Weights of a small mixture-of-experts language model, trained from scratch on English Wikipedia: 8 layers, width 96.
Below are experts of layer 4 (counted from 0) of a mixture-of-experts language model. Rows are named router (the router's row for the expert), up (a neuron's input weights, with its number), down (a neuron's output weights, with its number) and show model dimensions 0-95. Each number is 128 + 32 x the weight over its row's rms, rounded and kept within 0 to 255. Numbers have three digits each.
Before each expert's rows: "comes after" lists some tokens at least twice as common just before its tokens as in all text; "raises" lists some tokens whose logits its average output raises strongly, later layers aside. This comes from a sample of Wikipedia text that the model never trained on. Tokens count by the router's weight.

# expert 11
comes after: " |", "|", ";", "′", "N", ":"
raises: ".", " of", "ow", "ion", "'", "ers"
router:143136045107118175123136127136080120162164128121162119132074172151094112168128118126112096121067133098212152081132124104143141135106072201127094098109131108118122077131120168096184128122177095075093184152130077104158140112136080183113156142163119167167129148127190136116113127154127076166
up7:086127169167159099157166149129088111113115119134128194143127186125191137099151150115180151122112161096153100119136186132157094132156125142134077096078078106150153127132123140154098128150142067097091128138116101081085106180115101119097108059106199150124090154181186056132149090073129129144
down7:129135132176235109169144123129071123082128104110108079169092155106135112073108168113110110080085124119178106165167131191133091123168161078148143143122118119094146171115103090145117107094166123111147102143104144118107161172072165099122147097132096118187129070141069124166114141153136142198

# expert 41
comes after: " |", "\n", ")", " =", "==", "."
raises: "===", "====", "|", "-"
router:164178114068094164124124184157071087178146154141133143121106168183082150158122150104115123183151188100176100091141166062146132065130104104097143036077102099130107104101126165145116146133159167105140162180121102114141110155158103121188111143121166095167118138140145142108103101132096089130
up5:151144150058062120156127141134057125091131118199141097087130118061171153127103086158082083111114166159156122097130149112089116189072126129143172121109158106167130110141103151122188095115158086152141193107168139137097199071104152093117118095122078105134137161165128140134137130138145179131
down5:111111198176171124172111099125130135124167103097110123150143176135129153083169153147114117151156078097077119168126158131109134105191122127154117177111131126144126118125143067155115203098202150099115100183125140087141086154103201062169120108108122079095166076157112099124136106107125060118

# expert 33
comes after: " a", " an", "'s", " his", " football", " first"
raises: ",", " and", ".", " (", "-"
router:163174074152145167122169138112125091172090113144122127131107169138134077121159162128119110164112131120174191076137180119152112102123107098099085106091169120113099151101108139211128071126096154161098148164182088140102134182121063114135196135190125099143111078134133149133077106157111108191
up15:131140169118171166084119113141116079146151099087081132109139129166162147173148097152139138126185125127148143096104182136144154106156090056127148101129157132130198096145128160118088098148090141191110085125156150186096140131177101123095198149144114145168132132046163170130173130126201097084
down15:145121122165172127083127145194174112132150124125179096093134195086077131085155113186142100092147152140139146121079156160147133127106101114142134153119101104101115156098101121111127160114139113142130122146144110222200130167107110191088173117158130189126206117065095133135123144073172148092

# expert 46
comes after: "\n", ".", "==", " ==", "===", ")."
raises: "===", "Final", "The", "C", "==", "S"
router:099130128134139152095117081166092118169121192183117119133066074148162121166174114090113112194081187088174122056099146112175097117149137151121121076104068160153086126068102144152163124125152132118148102172193144098132125178143106116176122143142075144156111139155135151083113135173135145119
up10:093084164144112123076095137121088114160237077121103164121118086087204147104129152146172127136109126125149140133105184118124158139138128135136094107070139152128168138148157094156092109065109118069150102169124119125123196116129148120158199140115140179110113154112113185066143114125145184093
down10:164183140112128136170124133139154146096121130133136113159091146143132190085141077139065164084134073164101156149139099114082090104101137112114126091199144073190169099143152138133088172150164134164114138032121097165162158076118138210117139108092103115151143107134164117149161170092109116134

# expert 53
comes after: " (", "-", " \"", ":", "===", "=="
raises: "inn", "ans", "g", "ind", "awn", "ig"
router:140156124116112149126150097096108064203130132142107128157077118164091141229121140071175111107107160111122130097146164144118091098108117192158097164061094126148125128106129172177116104109203102130140155187127098096138121150187090142134109096157111152171142111127126187075105138155105097156
up22:146077122174137118077129130117158186156086125174108094160133194130107082120067138109132147097104143086131104203154175106153123090142091153142125102121086141188124104135104094148099087075094110137135099114128091163129078167089089134135138169106100156206096050132135154142115174102171128139
down22:153083163129149147152152180169217073139121145093161091077102093105120195144148124127140110190140124191104160148078109209102168107097137080136126084145142166140116126138113127086116141105116155103178118104114162110129147103140184118090165130139120119077129189104095175147072122094102111119

# expert 21
comes after: " the", " of", " in", " United", " New", " World"
raises: ".", ",", " of", " (", " that", " to"
router:134135086149181159108162161112078071161128164212115119152085152174146136167148149122177053172108125062162152114146158078089101118146100161160057106150137154130108158148114147081107110120110111080082132164160118125153145146135106105169167140165126113148131139137114102115087172151100047138
up7:104115138151149150141177162122145125136082148183108143124135127096178128143153133150120081122188178073158080125106147050106112153126164128162059095141150114070104138134208170122152148115118092090135120127130097100094093164128099111073125050099159114114139126148144144147105114037131143067
down7:126107105167131152150126135168140095148147135073136092094148086103137154139106130065074073125105145142158101111169139175195092161137126130107175109082068150112113121172153099206190099106145141103103144117164105172153151125095151066103133171116070071177069100107135120146147110155101152162

# expert 38
comes after: " the", " of", ":", "-", " de", "|"
raises: "y", "ied", "ed", "at", "oid", "A"
router:159106115141171128147177113105097080146156182127150178197091179200092067199158148092149113116097132112144154112119119096140115108129057141143045090115088174096086144061154200106153132143180124108136114152132106105150127101131107154185133099152110095142122149134143134083122140140118112142
up0:115166055104113140119135104073112132092100119103152100144121070102153110159124144134125228134064158098138092104093106140138105117187138112045095123157139044111123154120135092119099100117149067103141140138154149115165144137127114160120071085138105121081152126121151124132124059091181168081
down0:120139122225136135113153111113109141133124071095166115142094144131164150115084143131150130105143109094169173145152156174163133148075128150132127153159079165080157205121136090072080180129137079107064150112172175137152177141115169113139119089146176192104106140098154126167076082135141154122

# expert 4
comes after: "-", " the", " a", " and", "W", "'s"
raises: "ol", "n", "al", "ed", "ig", "eg"
router:158148108112134172075177133089087086143122121158164136109091159110118125160137183081144096145149132100175140113173182120112154080153101147108104112140098180053086096106125177168138128130133127083100156143160086123126061140139109145160160067113035151138141153157145085113148152161133115202
up2:118107130151138094125150085092112118125016129136126130121105135081145117174132144109141221123154172098193151093115101152088124149112080080138168101153084110142175124128116174127085113194143135149154090137168169124156155127118132173068098118148166143108198105155155141117120120084146112069
down2:133110118141146104105097134144184133170087064109151092115172104148157147166114112192179187114112094047166116157128161161092104178190135093096103120138144093124150160129090130139107085119083185138124127164118172125162161157135099149100120124145136094039139168147106105129059079131129152156

# expert 55
comes after: " the", " a", " as", "See", " was", " and"
raises: "ension", ".", "rem", ",", "P", "ic"
router:142164100122097153156115139116101088115143107138155181138062087173100078147200170096135110175138147121186159096149147120106143129106082155083085120136057118121138151152169157137166128089190100127159159132139082132130091117093135123157132152136141116190116143117137107074106083180129023116
up34:143081141152108107110059157157151134164131094144142106206093105182161130147142134127083128162132113071117075120141154135230134173137119121128155127144107126125210113055169112102110160078117160163117093154174131090088104080097144157172108141125136141134133130069142166099152103140175097129
down34:208139068094167081139113164177120176156134111082151147109146090065148103097138084149126110168082060171148140123165110131085107116130133051112114090153111125146112094142133119194154127162157096169133119101164101137099166118101176065070132145109142100103186124160134102085116117128144118101

# expert 22
comes after: ".", " D", " .", "n", " An", "m"
raises: "est", "lement", " of", "anced", "inary"
router:146123093123120121157162166147129113145146134116096176152099164115062103177122132124182152156104147051188164110199153125142149122146064167123140128101114160088089177075178157112171095131158101109126112188137108131106104167111102170184144118160076109155092141147105092129126091162081099186
up5:079192131117083133158104127126085057097130110123161133106120103032139106140036124126080148155114126157136175154120148074110101211141165154135119094071120142118123118134100126134160133111151070128116152156122131177127119090120163112093198100136096094177166122124097135128197105115146140127
down5:132136226145112077144116163107097082109139112161195159100192069125162166121124121128137080156106129133134111163097077157121111106183099082171117113166124096174152165177181099105126140088139109122119101140191091134122126176132159125088161131117103085120142108114173093116177115095139102192

# expert 30
comes after: " a", " the", " and", " was", " of", " is"
raises: "end", " to", "ast", "w", "in", "ud"
router:178136075127125158134147121158096105106111171155132118107080157144118097125169141065146123164072154079141100077143159112179169100159154189129144137100124158076117104100143198149140151083122115116150164148111090114108156099156056157147139151173139062151097097129167121068094180187143090118
up2:127094152159157132118191100104088119149107073154146100113144099109158143108089154128082167154091218117177121083074119124132145120116120097093158195094151108119102154133145179162115105147174102121177122134146128093173180066056116158058101107128144149157139107165180147114150093143148120087
down2:111119156064118140043159157145151111121148096123116081154190140125163165142127182127123193143129146103120076119078099151095099123151188121164141120152112114141176134185102171114111140139114141114137117155182100157079137178041117133145083132178118106067115153127108157167150085127096190133

# expert 7
comes after: "–", ":", " 18", ",", "19", "."
raises: ",", " and", "-", " |"
router:161130109133070168106131162138121099154164162170155165161120194114119141124153157099133075136115137092133156111159136092141099088129072183120095132101091153098136108084136177133119105067150064116082128148144132112135107186194088117154175172192108170140131132160190097148080142193158103131
up0:116107071132077129131126100112135157105103105200133143131084129104141166166134111143144170151130209139115077097072100179088129114177134080098096132116115047139104101095135070089124122128107085081173111177107154112140155148061136158107085089187126129123136113148159074122131114097132159074
down0:183108172122121162150169161147196155144114151108070145105158142125161174113075111160106118104124074111135136186154183143135132104072166135087173169189147124087116119161125139089104148127070111091100086121141100102131137168135108091101125107145161167076128136132112089179094044177093148131

# expert 19
comes after: " (", " \"", "(", "-", "–", "/"
raises: "ac", "ol", "ot", "oc", "as", "at"
router:134147131095107169107139154143078046186122161119204131140124100147096104160133116111156111112125143069203101156181143113148139113153107181104107121132141156093141124089164141099142072149151140149097107175146161085127171127088063186145125161148110082161110094184160121124133144186129076170
up7:143161128124102106129162137098147124183094127173138132119138169175176121119154144169156111127183110081107184132162200072121121107134142118118132131165133118154161179150126121109079157090133123118104059173079115117159110172075142131140116090135138127111057169160198142213086117079093095151
down7:090101065196162141119160176175093100147148093124127102109119114085138136141140170161075112143056110100197100142112096213144107156144163119159075149156137094081128080132125106152134123135192147123148106136122118108124125139037146143168166136125113093138139089101078091155127113162113178155

# expert 37
comes after: " |", ";", ".", "–", " March", " May"
raises: "ims", "ously", "ately", "oles", "atal", "aps"
router:156148095139135173172159112126097119152165194118146178145105163126105089137174187085169103154091145092199129137137167101129140129147048210133130111126127173109101139093168170107195107119156123153099128148145114104160132147146079171140156147147114110166143165175134124100122131205115090180
up5:143183103081117105157121101132078098110137062211161121101129147121170128148108193139042124169130175195129137159124106103037149143132132128128136111075139104141146103175125107146117143093159054141110163110147141154121178115087125134112145124149166085134170141185134186135126162094113132123
down5:110147147143148104097068081102091167107159068150118133098115109178154140090108112098142108187109115084085132103113108114085129127236108095114113101075178052119123143154204069117196144093139132149114141160110163114141125176147107171083159146138131153120170101143130113142166119137143130155

# expert 52
comes after: " |", "|", "-", ";", "–", " /"
raises: ".", "-", "ain", ",", "ar"
router:148102080141096120181143153156122104180140154120143159202079134144096078146145156066179103141121135060184117148136144051140113117105083150103137104114137186119166101123157170155165092119131111107095176130129115106174107133110068164141124120180136097153088150130155123055143125175117112190
up2:048059111120090080110143127083132066113107125152137143098115131075172101129129142134126147062194148127181120115077106079170140096103128075144213147089114093141174119111115132115125141125113106174176174168147101182157176103100104135070124111143150152116090103165169144137108111127146127109
down2:120093106099106092136157138099128139175130069137142098113156146140144144093124150133194131144096085079121115147149132140181109191185190125151132190126112201150155149176094228107110110104109075158149150139134118130126139127071115157121140164138110084054147151099114144129098115149114196085

# expert 24
comes after: " ", "%", " —", " 0", ")", "1"
raises: "\n", "\n\n", " ", " After"
router:113159106138145174192169089104132098163131141164125122120077138152079159186131183135158079201154139070160131168151145079152106159149069116131081084120156160122132143130114118144175092129138137092124117137140057140123176162113097178136127142163074188110104166151156121116069150099150072131
up10:152204102170148170158070142075123131126202062078055155079119138088160102132080135112124134136074143148113143148146125114093131126119123096107115127146150113127159200066133096196098170122129176113152171160151098150117147088132114099124135085113140131161160162146139184095106126125190117118
down10:100168090161138139171122164150088122135093146128142105154120106094118121054118134157082155110129093099101135196101121152165140130110134168143115105134127103144113155104127072026081108130109113116076185095167187123143148096184079158129115081101127158167126116150198180161159148128146111188

# expert 14
comes after: " |", " 0", ")", " 1", " House", "%"
raises: "eway", "yard", "wich", "less", " Listed", "heim"
router:158155099144137171172157112124102120156164190125153189148108166136105091137170190094174107159097142096201128141139175109136138129144053208132135116131126178108111139091170172107195106125152135153100132151145112102166132157145083173143158145148112111158143164178136127105125136202109090180
up7:098174135133118116115147096153119084169123135131118162151113153100209119076153110139157102127156143135124145096104195090071136131104110119170043059158087151136148174129150132114131139132128136120118074125105098107152111123101106079075113114199141178143059153204163164140133142195136119160
down7:102140106189170178171163142143130145105111096068099106084176108098154104109100139095151151150130133199169150142155129182137169118142163110139141188144093075152137126104133081107100077143152105137061110105119153147134167102110202106137154179127116094130157163184069073165135100142148085138